Below are experts of layer 3 (counted from 0) of a mixture-of-experts language model. Rows are named router (the router's row for the expert), gate (a neuron's input weights, with its number), up (a neuron's input weights, with its number), down (a neuron's output weights, with its number) and show model dimensions 0-127. Each number is 128 + 32 x the weight over its row's rms, rounded and kept within 0 to 255. Numbers have three digits each.
Before each expert's rows: "gets" lists some tokens that make up at least twice as much of what it gets as of all text; "comes before" lists some tokens at least twice as common just after its tokens as in all text. This comes from a sample of Wikipedia text that the model never trained on. Tokens count by the router's weight.

# expert 26
gets: " ", " I", " D", " A", " P", " S"
comes before: "1", "2", "3", "4", "6", "5"
router:162107146161067110117106103128174157170164136093171077177172135097196105134165154077134084109184126095156127091108147151096123100149073115108078151123108162086119131107157112125125088160118113096109186161145103152091086070221140159136172153088127139176106095126175133087084048118112125136125107125105147131117135094102105164134131131145138168110118150145103122142124093114144156140134
gate3:122134178101066131134076095085145135206113118137099082158156104164129094189041125143103122139151117152077131158116145161182157128123163096099126122126148190108135139106092139135154122113124122119203142130125026104117165142146160137193106125113121138187151165172093107130131142055165119137144142129109135142079077157082123147122140135110121107125163135143164137090103116127165082124092
up3:119141118139057113156116091113164131066129175134077128178137148123061161196140173162155124109155078111076128187129111138123151105121142116122169145103131196177107126115075158112120078163118146107097079149122134132103126133139135133144130103067145130142061071136111094131100199181159152144141139131179101102114068143118139169144138185195136130140131142112153121099146104152133070079148
down3:117097080123125146121161106155149101068134090127134130143171130164146098120120175107182164130106113148150100123143125156095067148122133133118179167124081153120105166123103118107226127100127129124108123083119105150068152130139144146161141154083143148113179123118120105070213119089141084200178188151113095089128120122150125095180070189081088118206060095115117164157122074133139150176096
gate4:194191137125119140089114135104098111108129135165119149154126098140126167103135156135071135151096181090125200115110116152137150080083135074091137155081102145136118121166167097066119182137137112154108109083106115136118153098121171077134154148121137125110101180082124161120086144086164178103084127133129131112185234081066170120123110076133124058127126126118160130164090112121131092158118
up4:255132088117109143158146116090095090145128168125107085190091161155137137134158136097109176140085121124130147196104144133130095165135154144101166113147129066206071113123178125097092121083130106116132104161112082120135135102177139102058181114106161123152107140157123193162109130106173167122153127123092118069088189091167146126143122122153133056141113139137150139133137122120228150096104
down4:165181113135139057145133093135140172148131156122092059167069078153150076116097125156136152167148199128154122124134047090152123110143140107122134101124168114120125097068141093154198138108178150101144115141189111099147127184093098091147140163143095129111109146139041102047078097106089137126122112071108142139112157134155106098153231058121160145124109101098111158095145119072180123091114
gate5:137048220103098126135085123146165127136101095117155143115057171124109112174127047088146136134100163096116143147143162096141132109130152218160076131134130139078113126180140105099155192104129151109124094103103135138130161185186108166138074103111192150159133169135177124039103080119121127106155079148167125160102140096102143133145119159103116177151088137142082144106135128159218120130083
up5:119154111085131115128078149121159134109113168151088158170085056192114176196169039129115145130107168138119106137130167099095127160100106115123064112179128167099166116131183100123160118093142124102191084095120064131067161152150142149162122145178104127162117080124125156133112155085112118123117071113127123164160128120145119177085144101141128206137087137150188130081126144132134095087144
down5:163060105100075133158136147109120192110102163125151137079087170128120129131110121126137112098124139142122087156052105093149114114182166128110074177163032136071156140103120148144166121142107139130147137134137151174099139176099011149140157116149200186154099188147150116156123105142142096135126124087134067150146183125145085116117143121138146152151164142175147101112070143091153169181044
gate6:139123145185162125120144099157114065101142138046144134106122106149148092209123123079153138146135129142123109077105182115108134207086131124113110106137140099120087119051147094082145108183136150145107155149139120158110089159113121103156142090152097117082129181111201052126104114120155151199200081122139126132125121110130116110111127150082110147108125128109136128074149149140147095198105
up6:134151153147171134141153100145094117116156086035117126086116145164106093155144160082216174144107167119127079121114206089167107161135114106112163116090122070164102134081135155106128132135144126147125122172139083138157114114150162039127104111184132112129103131067201104154075139165130133083111079099132109134126098137146147070040125169109127103118154117127189134175139132099130098162106
down6:103080136067197145155160176156110160152163091102111210118147113085082146093118133166121132127135126138142109099069119166148173181149134158102163137152120103071135029119126103131105101112185171126156139130112178133133117137144084123154153105078137104159140122212115149175125098128136142191164158092146107131101185099072118141170127141109139085142117094122095089148143143115154077169104
gate7:127123192170091101140131137084093167124143112063089128102125106183148104177107133108182096123143168163142170136128160117117124125165111036094153117146121159111119129099152139133142091204124123170111121181131161128129187051129195143116095101171097145104088143117163089119108151138140142148075079134115127086225161167038135064129130129092121120147004140109080126163137120141101184134157
up7:099166062091145131173079155152156126098117139122149108163133145083091115125125127131148126143123078116131062092116083148127101093045146137131159125101150180112128110155060072093125131100123134114100133137167062130117112127158106175076166209122110116206173066116144058091134126133110129103199171134098144126099091144158131197138127096164125109131234126180128153137150104145089109128134
down7:107149108118169118132166075111171105065163144122170120090078122129183139141071132072113134143155078140134137112089167118206158154123166169100106082139168144099140113120169108106152131129142133091136133100107127129042141162114137088131161166106104132166185122176176151116100118160133159109091061079095141130076068142162181132140196061188151113153136102137136129176178135095137160109054
gate8:138066134149166150090130115191139128148131153181116146084071122092107132062080120156084135099093132159137146098153173080212163166118099135139145130138125103125094105152057144116118166049131141149146177152100196137101113168157052166086185106129126138105203136120130159165122155131084135114064104126178112153099155165119064177141142135115150111116133123129142134166126119111127120110085
up8:110164113185139118142194117156134136205141143092176126127124134195133126127206149130227104132189121089083059095124134084039089099172140112148127143094124085197146127154100142087132102100128132137095180126116141135101084119087181108072123156126111113176101019170131141111054127087113095163142123156174135130157106158141166090167135208116087157132096135108103143137144140134165143044156
down8:160150139110103149074096159120111139198149096161122114136128091158058156149127177149134089149075123129140059117150121089133139126214095124132080128139191148097130116118089157137163089116104093128063220094186124155154126127064127160168115107146097137116109139112127133123170153134100144184181114128095105112175149062053141135115086173111077100097138105143169161122137065117111167139124
gate9:119125082137103127137113075169114115128102163106076122152146131085133154088115063130103152136111107123147135080115067094121125186121132171134148120135134173144169109215154126136083129132129128133119163141140103123098061190156098126176034103133173146167134156110092121078116156127110103195118089150171113120134116126138125167119144124126118120136090131133169111156069141125145114135099
up9:155136125171133131097097125059164056149111108153041111151079194183131065216072169138138058130079114148105142190108103131114119106190138146136158141099147080098131138130140173125151149151133114112115174136108093122129090211151166113156154070177147138070155188143096151150130121125128113150167118150093144082172111098130126174115136170120118126145085097126147143180177135114183131072168
down9:141090103119199152066174186145119140133067120082117105135114087145126122098097162145163109116117124050137091188187147045157134106155122100100093101123157134159149129109110112070116138152087141160138119131114120120080160146122152119126099071158144132064153124125039154096118187096119152092109192123063118126099129187134197075136152171144101148136150136193112078150149129079129136151135
gate10:132178139075141142111081143079154191191110201161103074182119082159133106131148083095112125107103137125151120183152155110144145130132107044135073116122144053084186116100138126118139109133098131116143093157105141153114159148139071118144026084085106132085088160125132145129166142193101134139102141110098127173197156126134090188106132085126139160152142129151149111170173135147164139111108
up10:116067156173115117139183162124101139169123120046191136065126095113158117137201175127177100105134117146145132113140143120133131125183113176137137144133118088133205148180255130092142118148130127136099166111144142116133081148116202089096124141088142125168106139173131105104087080110136155138174077121155094104142170127140135082140105144162113132131057121116103133135142148097153161192116
down10:108103126118137102126134141130093090112055092120104138157104127160122162102124098159093206118127098136148115085193147103108108152120118118131168058119116142128137085104143105136188139099112158153110222100090137131149120114160126171160172139106127116104108107060116147118139104103142109126163144063109130110069125132120108099049152146122091132074148152125130070125194114118161178133151
gate11:149177113070107115159111115133168124082160111086070156112171165143119179156105136123129135129122139103106156141124121091124118167140145143129206134182119116155161158109160123164098165106132111136064137157135142121147122181158132165172177082098211137119164076160126178152203173136110107195140120137174143114089113153052104152097151092151127121117151125183176127130092128123150156139108
up11:098109106087203134116110125093092157134128085132138198147185077090136158076105153065167052119133145123098161073129137094143133161100144171146156131140133113142105123207071164132120118169127131126150134094130128134091080130137143128131137157134082114127178112114129132111103135093120107170085108131129125131099137091176116163182128124081128119122150137116202125150148135110126116166127
down11:100155098120072106137107178102135169091105103091050192081173092101090094116116126111082164146083133130122087170143117174167134148093133099107167120108131109166142122179122168133066079180093155096144095180157109123065096123174136172152124094130101059172139164142103103155112118102098116148080112181141116176129137185196139099126096083147104049146124111099114133158162119113095113105152
gate12:185089138143093141116095113129086120068152119183140113127161192046100076081116095160131132131155154110112107139121146105202178117162142101128096108144134167140156107122088061132124157125134136145111110122129066144103109143150142155096123072123135125165183060142145060144151136105183158075082189129120121127227143147110147122173117186086126054134132135122082142143134130141059124136154
up12:139143118150101120159159167144112130075131082145083165190122096174048141161105087156090159125139140194108107152101072127145102086100124123166094129103132112156144123126113136188123097070129136188125156152143145119151235110133110101181101121180133131133053146137113157086122167109126128084085150131106114104120169151114164107112117135165132151159140115092168125155153141142129117010094
down12:173154147168206160093123130141142167138119124132144114081157122076139113118129098126152122171138178097179183122156114129146161088111085213156075192145174151144144098118122091059112141139182089149087133093111135129102164143174173104101133137186112127138145165135100160163187133146192176189126070111097154066103142130121101137158160134107072128166145127181146131150130115123127103204134
gate13:083112107155126155106149125146176128090099135073107095133130119081126159142178177098131128155120139151145130162113049166118083083070155061148143102120131136145173138098116123199103094126153155111139146131117132141144116200143153129177115109159134127110111111123120125085156160086141167127171073131094140148174154115139164138134109169146140102107137121136161105118141145157158104115099
up13:134193140083131128111058124112138085152140073144148092181061147111088135117129111192113138158139108100162146074124116142141088183227118160103155120110129165146060122135182179111123124152146120172072077145133137142098093152103077101121105109091142150115104171142179148034088115138126132163092133134091121145196102093130090123136106132115114137141138128128113133136141120147155150170151
down13:156232160110140145102153181133129142166138088153074166067090200138118112110090120183128128124126140136142125096110167190111107153117098055134119120077132129138128081219155096100057151169139141106138131161105092175154104112113112133149123154129128146122152148167145181137159075147182086120105134146101125126111159131142139111167140150126163125133140138196106153146156136123169101111145

# expert 21
gets: "\n", "-", "|", "==", "===", "="
comes before: "\n", "-", "|", "==", "The", "==="
router:146147097141120110108135126125115132154160134075143097140150072128159101109168120126182120085128093084139181118123174108102133148149100167070175133117118141116130140075168096119118130112125095062155119101166119136172051161183071114157125151115157151137103127147125130111124096102085075147108086142114143108110138090120084134162112159072102119139092170122141134128097075123186143146085
gate1:123116152116147120123160086147189137100117099101133116162153164163109096147123160105163123111074147096089193084125114134163093126149119125113111143138136167159145124108152116105118167138138129179121076178177179130133048187103090040141114101119156124164091117142112170145091097113079115132159151117117136107158090073133155142122110149126143064157117123160064138165113113145120151033120
up1:099111135144095141117117111108068107137120113164120137107177074046127166071127128116129102127122153115126102155118121120091163149062117079133213121114119134120100140185134155186128128090125106122104141134079139117138179108137081165110137136158153130082119131123116052074055165191113097120116089128098125095080171162136148151084122136092140176131138138120157130082121130086155122149208
down1:096175149161147178083118150166162085139121136141098115150161096115092158138109171152165081161105180119139141142133120133124132190102098092084124088131177162121141165092069166129062146156148165161107085154118087128138100182152097111118173165134144191134146164135141193082100100105109129139114094106057095102167086171120118142129209179135153115202163095106154171157094130177078108133135
gate2:121104123138108108114095142127091102118093199190141163114109091128094140163146200126193125119107099131156120134119133198170133084092123188185122135083112109083064118136139149130152112094107131178080155165149086126061219075116151132142177184176166123131132155116100104115123129147212143152195179126144112163090185109136122137135144137188154118122112132136177146163133164140125110078118
up2:128155097168113107095179145108085110156137099130080118093151136096110080136111165173118097140146121074115119166114126110191167131143123117116179134098124159179105119181186116166112106090114109141143166152113156136135106105098135102120064100102185129131068181131144170117073157177093110136064068123151113102114092146117143107100102095098148118129117116149040131123119120085208161100155
down2:141134168120070141078153143127111108133149122121205107105134119097111097139069094134150156130067091124038145123182108079189087102115121183091132090160128119151169156174101111107153128117116151153142156082094162102100148194181138146079145139095170108212127137177077123134082170146106165119094092142116154116163136135177066118124138080146114125190099111099079106105197141130190118086111
gate3:104115114149108122057169173114051112168151154173105131126211149208072150171119106097215137128111084105112123185141129136110158117070108161114192126121118117127129123071140132095138160128121122051124125156108211135127128118116096100133166088141164117100091072130103210142088099132176116184167089130211133109151148164178201107097124114126138126128095134161122148100147129091147135163196
up3:099092072177071156092099150126093119165144197105091134072146117170130107173156131172207111141153081056140120159122130114144109120095149156138145144096138113112181122089132093108105155135130124101131132107119113133089076112105085114142195114108146130117109131105128208139103126135168087175137130129217133115107178134143125139182137212114106139120145129150149123166154126102139174143170
down3:139103154118101143066181077075081144192128137133052167085152132071144143114103121110131092128129123105113149056162105138133162060080172101113118122109148031057181132125089078142084098062060119149133146131116066129122112131084056149084109175149171189079143129105163116130141139116152071144100039145151101126148131155149090093166126091121102083140126099094146131138143143123156096110140
gate4:119153124086076115096099106094187128118137126112068123145130137160133099143146105089186085148129136074143027097112100146169134125121090053103139127145125119125131141074191062150118102143151100147128117142150098125083093193120156185128137125143143135063127167105174085146149093135128134155081121101114138143106230113126153069122108125131154193122154131120120123114130141138051117141136
up4:150136123098089136090174109110118154092117145122104126139104157118113081057064065124123147105098100156052108136086103126088176157078136114161071127183140156173102129141093062110108081113136129087092181096129083141093120170110120146130172093144148130077120161138112161100052119096146115155120137126145123151083149098187128117120138065065141170122132098129148129140123143122152091086119
down4:063185087126106135116121114085156180114094129061085164129152145140169110132112110133098169150152068151154124150114107146091148083107106114156129154154105163183120098164086145110141151136150128141066138121122129114136152112077106093137190104152172082080179160107056121117179096108169179139090149147126160119093118112167141138134123114082148102107171104102149133146095115125076136088166
gate5:156098125139178132169090127157165107147133071114092127142195129150188134133095111109179124156144115090143166112124149161089107133139133127121119125093123091152172135095078089134119110127108139136122140138205165131127169142110144171066156170089172136138115125092127101038194127080107104204066180127161128074144076185105117151105118203118122118118106125113127123109135158124130143143191
up5:152110114119189133138084118164150084156126117101170153147188143165135073140159149094181115150140152111123063089126166150125122088126124095137135141135117172104162140086133121101106154138131115073103110118172128130110124157116097205054217086072139133184153135122154070144138156148089127110055125120157146157147195094100150181165138165146141167111206114132151127112158135106086128255211
down5:177159154152174166123088134130188149118146065140170146135147163128170146141108179144157141159142118123151068065076166139144129035153154178115081150138077076191114109105095136088146114175130067136127120182125117184130115109084158104083214138092107138139139137120111153135075103105132143110087143143195146157129087109113133158178075113182112156130134113082082124127137122130123116161090
gate6:160177110123117122097089189136099170145118153060129116123156206069130083190118198089090170090130119148114125111123118142090156119108110176133120127104136141101132130123118129106111124164110109105156133152123162120169111167142122164186120083077070127190152170185136141167114138078104097181144066135111129145078182162128082129124122111051118124124068129134101126111141127124186139119133
up6:157113147076189144112179098139079147074118197133132109120132098096110153132097131078173108149098126140111133072125146131218156118147150094181103146215133095090108116135102091175134073084129128085157119092134127116120061116111109175094150069162092130103122127134117153081131144157064111101076134155168128145135117092179098104080128102106123110125073108102083138107156115145122128129140
down6:062073133210142128153152185151122110141146105140096052114065143097115138126171138121133173139118084133085152182150062130128157102195145111124114088126102127127097109167108150109204058123131133134094138084136132162118143116131126118055157174090182151129130149117119151097165110129117108160149173163128097080076140057141135138123162154174132109171107123138097128100105154153106109185120
gate7:094152159107148120111183097130176126118134173167127120090140214115189243087118087144166102137145098152087190095144106093119136052111109141123081116126117138139074126115095134169155084182120132114169129127120166136128125113139119100151192035180123121172154202092069139134181098097065130110119101124114113109074128105166122083116115129115127165116102131140178137101086134153151110071127
up7:130107091164104129147109142137145166112138168151156134206113063103067133073125081118117133133100110115171128123132129177159038089120126035144104121103117072108143134121117099162109164105122140086175134096133097113147161050135139056124096153139132119103143104183108098102068163104161128114119136115119148155154208078057113165100128119101110108135080134105104126154115117140038104122077
down7:147125129102182165108115218126167093125147132098089052080160139168112154151107090129175171160120097153121158160173134069167130095167150105142118140122114147064117200095100154094162120121208121078216135122101128150152168092129145107134122104085128083200084159134111129159129117157161160136137106146113166188139135095135118128092143136127111127116162115197131141131111104166117105137135
gate8:125112094116121120118100211143158042046111137182131095097154149207164177113105182140094147134107126115122156126131111118121101162098103135121152118115129095127128127160168088150124103128131134099118113131140140138173111050112150209174135166198201123104114131152100180109105090148079127111140100131107137043110110123134090138118138147154116107111099161150162120171108113141146109111213
up8:131080141158145138141094167067160079071104028159178121072156115173068133149126167120109116136104090082111092098119169114063134120120127151152153141181131096190222117093215101139111172132141130115108175140105163119136106170133169127163129169171160116131085056145080193169124164194136104123178083129154140078134127106123161150099140133126108098130098139144174123126145107137094153072159
down8:106125174135148101168107139154132059114125072158063139144125128134086123159146115183161124130208138091074106086126164170163073140117093151097068168147100115173084180149054174090137170109106138152160095110121148167127165113138155118062140119068147123108133124165105097167112112163106160112132137135165155143094138145168134094125109094156112161123136115145053105105144094125152120118144
gate9:139095126153116116104156108104127062134119173120159133099127114184131075115153111084220114106180132095148140195154136104112150127153143189137079128079127048129134131135056192121110142107129111206143107149127154119136131171119193101157135181130148130089140224101148137188188172132158147196160143136134125165097121130128126131144121179082125178143130145120119138070132161142126132115085
up9:102067154120165144187135175106113119152140124098090145130098085074211068116182106091134123126118156106065134161110121113206088125120119049115172116137141139155150115145163097102161215122128137114075075156148141139121098134133100161109128128116133134162119106183121067106160128169074139059089138120137120088147107142133141180149145077113117171105114157169119112173058113148181156093199
down9:075183162163170101147039119078086135135142176144086126144128103116075061152123113095120128102175188103127117136110120111093093160120115095106178120155184140162115141173176085130148190127117127099091152133159151095194133115102147164131076122109089107082168103110106097079110123155101114120078103143086087112121173081096124131107120043140127104142129098166183113103142071124123100142104
gate10:155111068168106111167155178122168149135134112098095130148146136058136123101196142172128177110145074113159116052140152123138065169147117074117157136131114149163079120161181160151105092137116138079183164108182176128129129131139063070063174098127154154147101167123140181110125100117114111125141049135142135138134121109113131126098103108162140117127043108109190115136139116118132125143089
up10:112099217089165134110104082094080119160114098161126168083089110170150103133099073097109085125115176129108126178127143149152224098150149159119097121090140122175161140099078103092155153077126141145108130157120102134112145140129156127166074153103122116135133094124131071171118128168118137184048162119109123112149167126120102115153136152093112161131156153147074135132140136149137139133131
down10:153104139176116174098092129214108130126134115129124200095136065161114116137113118094085122114155143107087118100118149213180166169082153047091126117094153166171090110147128100131139086117100081120106176079135119138137132106131141149099106083140080089082133144138075154163127063122144133135101111110173128124141127118104126087133160141084082129121101105098095135157186078103145127157189
gate11:101121147158171134147103135121183132155130075124085128149152117170122096204154226105104163141129114106122127203120145158201074095130117064149235123117133128121146122101160121161129157125132146175121142112168134130079118133141108109156118101090079142187120142123105108120132162084169109131159069152099153099043020117097125083175134085143140089115139141124142125152107136177155123063095
up11:086170118152116127117099122114133186144124107182115123144118172166167195104150136115096099127180128139061140086129114061183157165127120107138104126154135149128026123158141147157147018138138114140147105113122120112109189134144157104110138118067135119133138149143135143138099143141111118091057151126145132087136111180175139066155125090132131149128105126138090127124119130118127177103137
down11:146098106049138159014158087097144133164101136146182145101138106197209109121145168097129108116133132159100178119082152097109157115149134140080036137086082103096169064102093090115121081149148123172086167125072156159167074135094108142148110168123091136128166142128121166123133102151126153136142150088137101102109115152057076110137145142179123085166081097140117108125171157121198137105115

# expert 5
gets: "\n", "-", "|", ".", " The", " by"
comes before: "-", "\n", "|", "==", "The", "==="
router:130122096127133122118055171126072121142155146056123096138130113070122092095147159131198123105165086115144160131118208085176130145145119166087112147121112133137146127116131079116136135172127109134134132176175090148153085163174049143156149154144111135166139145145165119124118075118072091143111124132152118099112153108125078151190135150090150121130109163150126121124089085140168202154074
gate1:129131124126097126102182166175121152155114113107172129101146116079154211142099166104157114133142110148114157166129147099134164111096125164116098130128123099153156119142161128146139042106121135099125131132104150128177078091126120080134172121168157126152136108081086200148154104076121127120051087147129138130194106084071113082066126182144123113125122139132093129100098110123103068095075
up1:196076177133106140157073141092172091125150140125073148183167093200108198106147101133081143145121125118150107067118150154155083115154143093163162129205134065111145131127129115114117134110130115121131119132111116113092123143141173189139133138117152114088067140168125190134050183125104131115122104117130130161152125144144101112130125126106137093120114127128112134095132116158103141062136
down1:122096135144168116119055144168143133118072192126114126107099171136104156099155173149152133162104158130141119058119173103141096156133111146149107108174159097132132130096093157133105117108122127135177138140118126154096156146132134102120113173117132124089096104191129072104079153093114109098167130148138161149153173178091133111159151067099119112150114130111050193149167105160140075074144
gate2:170094109118136149123125164133118124108110159118104125110083169172091132153132131150200153141095114129140193079144100115149120203113154099117222150089158098175122131113187153125089164133154140116140113101136154133095115188153110113089087148122141142077063102133124201136056148115139076143153134130149119090165116040154136075099134095088125163118099128116170140155153116135155161111195
up2:081077072114140138107135176099123123140132139118167115093169069144109122207111144114116164133090137152115150120116155100098101141095123127125173135151115191128129133090144117113121187161147115052103122108128119117115127197114131179073117107135116121199145130083126140124166150176154148137184087117125141118118098105089166119121138087165129174116187134120110149068150115150105118097190
down2:104052134171074126156117164158163092183207138067120142131132088147153102085142113072075138107143147114116151137098122182159054145149164146103145166147178110102112111122128144140156113087136088096177099124093149113098108111132107140158062081146144126191171154155150142112118096150128095141133138129140092131075091120137089115118125126075089132110082157218171095068061175121115090130113
gate3:074083151128162136134142069141144076161105138121125193195174178154070144135081076106172116121122100122132152107135113125191132150081127116129138138102119148128169115080177153167128157129145124103064108122132177139128111120143127165135132147055113123127125141074062158118086167152116082174112067131074142077138114127118104193101119121111139085136174131121110138124155135127116131096102
up3:136087138125225117142112095129102132150147109201162180161120185116133159070134134164110122137121139147164090076129131144080083108177104092120134134153116102163100136115102166124133083189121128138106141116097169117131185150151096068105203090117154130105136115120113131142094118155141162100088099145098160113108141102151130096153136076118120077122131151119120120143121135144072145156122
down3:186123130100130103105136165145142058115121120109096170146130123206130069070118127112116105160058159083144142063140110016163119094139155089143118112089092116178097163111147184167091118158140082136083087118148160125169077161090163110105155090091116119147174140128139122136123126137146145155079115199091106098074128178120056141104112191155149109184145111109146143120122084151131131122152
gate4:110206156119134135095124136203124105185147138132149128142112214110099093123146178111089167169106113139167172105114082089085130102065143132139102132135139153123146148163152158142108072085131143135153121112129164131156128114161111168158136086125066131151100144164057135113075097112119125196135100116135124092129169096126154089100112123090147055135151129124115111132180115167161105151087
up4:151145103114143114129067162118122161200148113166119124129145096125117110125132113177163144136126108092148111190120123127101113088047131158116119130079124156160129114195125068135107107119137112177079162105122085131130119096122165128139080138137111122159146123127072098136108137073180121144184167116146114167096133113196124180097129114150158019139175109075085131106117142135116132176105
down4:156112111118143105130092195121174128155135140140058109135130119098102193168130164200207144131153146111157122142116095148130160136125177114152099137100121117097138092190140098207116101133132157105139122112136140093168143105147099100184084115078082060129160105171148110085098108137173147108156155105125137135175122020166091144128150114109166090086120147105147114104073171128097125144134
gate5:100109081148076153108099115173087096086114153102093127127144093134135136081024113081159184106124089115111111081100139109144161039062126205152103142136145163125106124174071117134088082113128147131103117063184058128110125041175116123112145148136144129177161189112126160129113154118090142167131112102136130165191123113131134158168142051092113112147116138097118125204153133168100148156125
up5:072097109062129128145159117100062137091135008141127137116139022155095138132110125085207112136114088076136134117137110120116121117151117095148126137107128160145102109127186147178097111078153111135114128158128119133165109163130123124156172155114112115196111064090149164091183089092134082151114117124105129099120125158127153165130121139114134127144158106107109114140117089091109203125096
down5:200141128111130121131087096106084106103141124097182133144198152147136129089167109110194086157130117107130165170105169077115111144134107186157131195077104083164133158104144113160126109109148136122113087130142108125106123149120167142127105119155122123131119123119150161161172137210102162069135125110063117160162120187190097186110152123147072120141146108098146139100138197162205132143120
gate6:087091137206133118118198127151118091103126158137149115135131180190086153184130127160170181109134127195144121078138164097126097081139091098135102138068124081157155143162096129126144082172122116136089155125131188144138133147134101108129104140220120147121132126088167076214145086127144130177113103099106136068082084116113111146145105136086140130111110140119078126184123123121112139151125
up6:005113153158218132127127145101124194089118170066149138152103127124070102122104187147108107131135107149131164145120105108162152181171115177150079102085115043148157104138134095122128064159120119126126168171132150121134159116112139080145115149137095136103116082171146094125167117146113162181144107119132114139126134136132146141134146110174134143138098135139170115159184137140207090150145
down6:164129207120114204143142075131149117139143159101106082109114099072118105111179189100136160124088043079176136133173116092127172148143153161133099170099083125167099166054127117174069086142049085152112127149097158158201176095066103181159105134126134082125185122137135109116173147101095113096141110079123131104154131106083123115109100127153099084078128059123099117095143127149144071114112
gate7:101151133155151132130058119112159123130134142112154142086120214105131152120154199143102102131145120102141122108143195135140086061144123116130107133125119168078119119097121055124172161154119114184136062157148154119137181175117119112114198146162105148208178184078151117132172071134178156151109139119187119109121109198105167098126122159180129115111168136170136134113081133133147111118117
up7:090164098058125123119048154081158114155112085157170132105129142157138089108156176097161097163125103076144146152154124108193022096093109108129150133110123094114144117047190075153127168161144113145106144109142097129164205150096157105159162179201179134161133167098126188133150102098177115135172120125157113130165136150115131090143132160118118142108145141138140145131090126120217114150137
down7:146169113118206160105154137124142163087120107106129140067153089114085087166165100116174086154138158111119099145139172100169183111118116167193006170085082156181128163131100163139094111137102087147108174163084066143120118066166125131144103098131121141151168100119134196079072177182072185102177116099104094112077148133129165179173114150127129166055094105126096153082133110150090134161128
gate8:123088130219109133114206132166096153117127174214158129098112130088102161201173150087108111138112079207179151139139088109116138178139131133172175126130125116148150117135157096122171052117137132139134144118101182121096076142150087172173062143175107134037078182131064214144157138158092111086087087128147140104151157100158100129100103132174140117134066129112137135146115123119087132112069
up8:203119163098150115165134118108126160132141123147090140096130120097138082183160128157163100142065111132101099165151124187158066131095141053099108144150148160084170107115149120145128179127135127121100109141153177136113086172096155153153043108161124121158149115187138047071083108078133115116120150119093123098089196085117100161124132150164122102120151128123133117142108135130124095249110
down8:130152117123099092082092139128134179138134083154136161125120170168138111108099123135111120090150184149160069093097109085124126132176155107121147137116113115131155197115146155136116130148123097150108147106124147154146137127118186110170099113183140147125158072154132114123093143101156116136139134091130100227106084189083136116087112079148225152120098117114134126143122058192136176086092
gate9:091159141142170124161153154122018158046133088047136103109153119103090120195111132080206148133096085175125107123130110105145129116123089101162117104143129171106047128137137114185116078128130119117116096096142129136161097166149057187092159117143098133142108125131139181129178084127137123097159098128115133144077118155134129099125135041088135186115090112160124146085117129137132165155095
up9:078145146166103130132123118134134163087127095097053132069084145117127029135109185147146118129108167078177144227114136106142123160157187104109101135091127138135217115125152108145142062137123116139098130110115097127135072098134160159128242154146114125101105128153132094137110155183143118088138134109092117183188143109111162193091149138125128115127094140130132130072126125115100113159127
down9:122185116104129069114168143169197201080122128160149161093140142105139096091136106152097167166164174145135083125052143142088096117134149160106093178129125143086135102110093110151118158162158058114097113064121146132127139139141153154164116127121154121102070085162098119172148173180155094144198117104103167136119185160153111108119126128107108095083137146129123159079094140083141159137159
gate10:188161115057077114150085103118141154169131092146157101175175135077119119160109119096133115118155143135097086159120124115149067121046115110147105126157138176060154128112013126203100112135106123152112129134120118138154162208159164206147191163102133132162099149098140173122119154132122147126171185118150141079095070190110071133147120160072121106134100136120072128099099113131119118143105
up10:164044157200104130115108136090137124142130112073137134117105166077151162171118110145077121124075134116136149139141079117182104132163119095119144133063122134183166128120100143072136111119137133114102120168133143124153098106082196105148047194156161123138124089125096086113112102061175146063180119136124122061137112168109158146129095125170128067124153128080084117122186153131129151100166
down10:137126081106090164091127156124159089179104126117171076144176171240142134111128173154180117137154145119174130089111149095112141107166123210122074136118110083127132120131137118179126159139085096169102085124140126130179068073203079100101135187142106128145109128092079129150114093170123101157102179097078115140128099049172116164127166084046103136116155181111170059160150119134100102096171
gate11:114161159087092136129134114107046155137135139151110086061160162081160088056078070082222161124142102104131135170108090069137146139133128166106039116149126110164139127122158147068157141123118101124121118148155128138126141148143134187086205121175171112114183151141092101178081157122081149134141134138138130159142134136151133160167134161183136144131137139137123130095181126119123170145151
up11:100159166087129133176121107100082164131127101140148135132114088120129119084056112125137143123164112091101114160136096111184122104135117106121089135184142104158137112173189116170162110122123119151164143188163067132135121159120170133097187133154158134121166142186166059057113199066138140123174165146103137123151199105121091145128097128142136116123155152123123122104121124097149164132087
down11:119107050144176157130111140162150113160122182072104127109085120114075158056184146110154142147124092130139165112188076115177169159148135153116113151136119110138099145150143109143074134147122085131127169178126077132172123134115118194148193088161108138117166126141126130207130150135196145087151144131172151142160108147154120203165088159179098125138095105134117141105130152089117101219091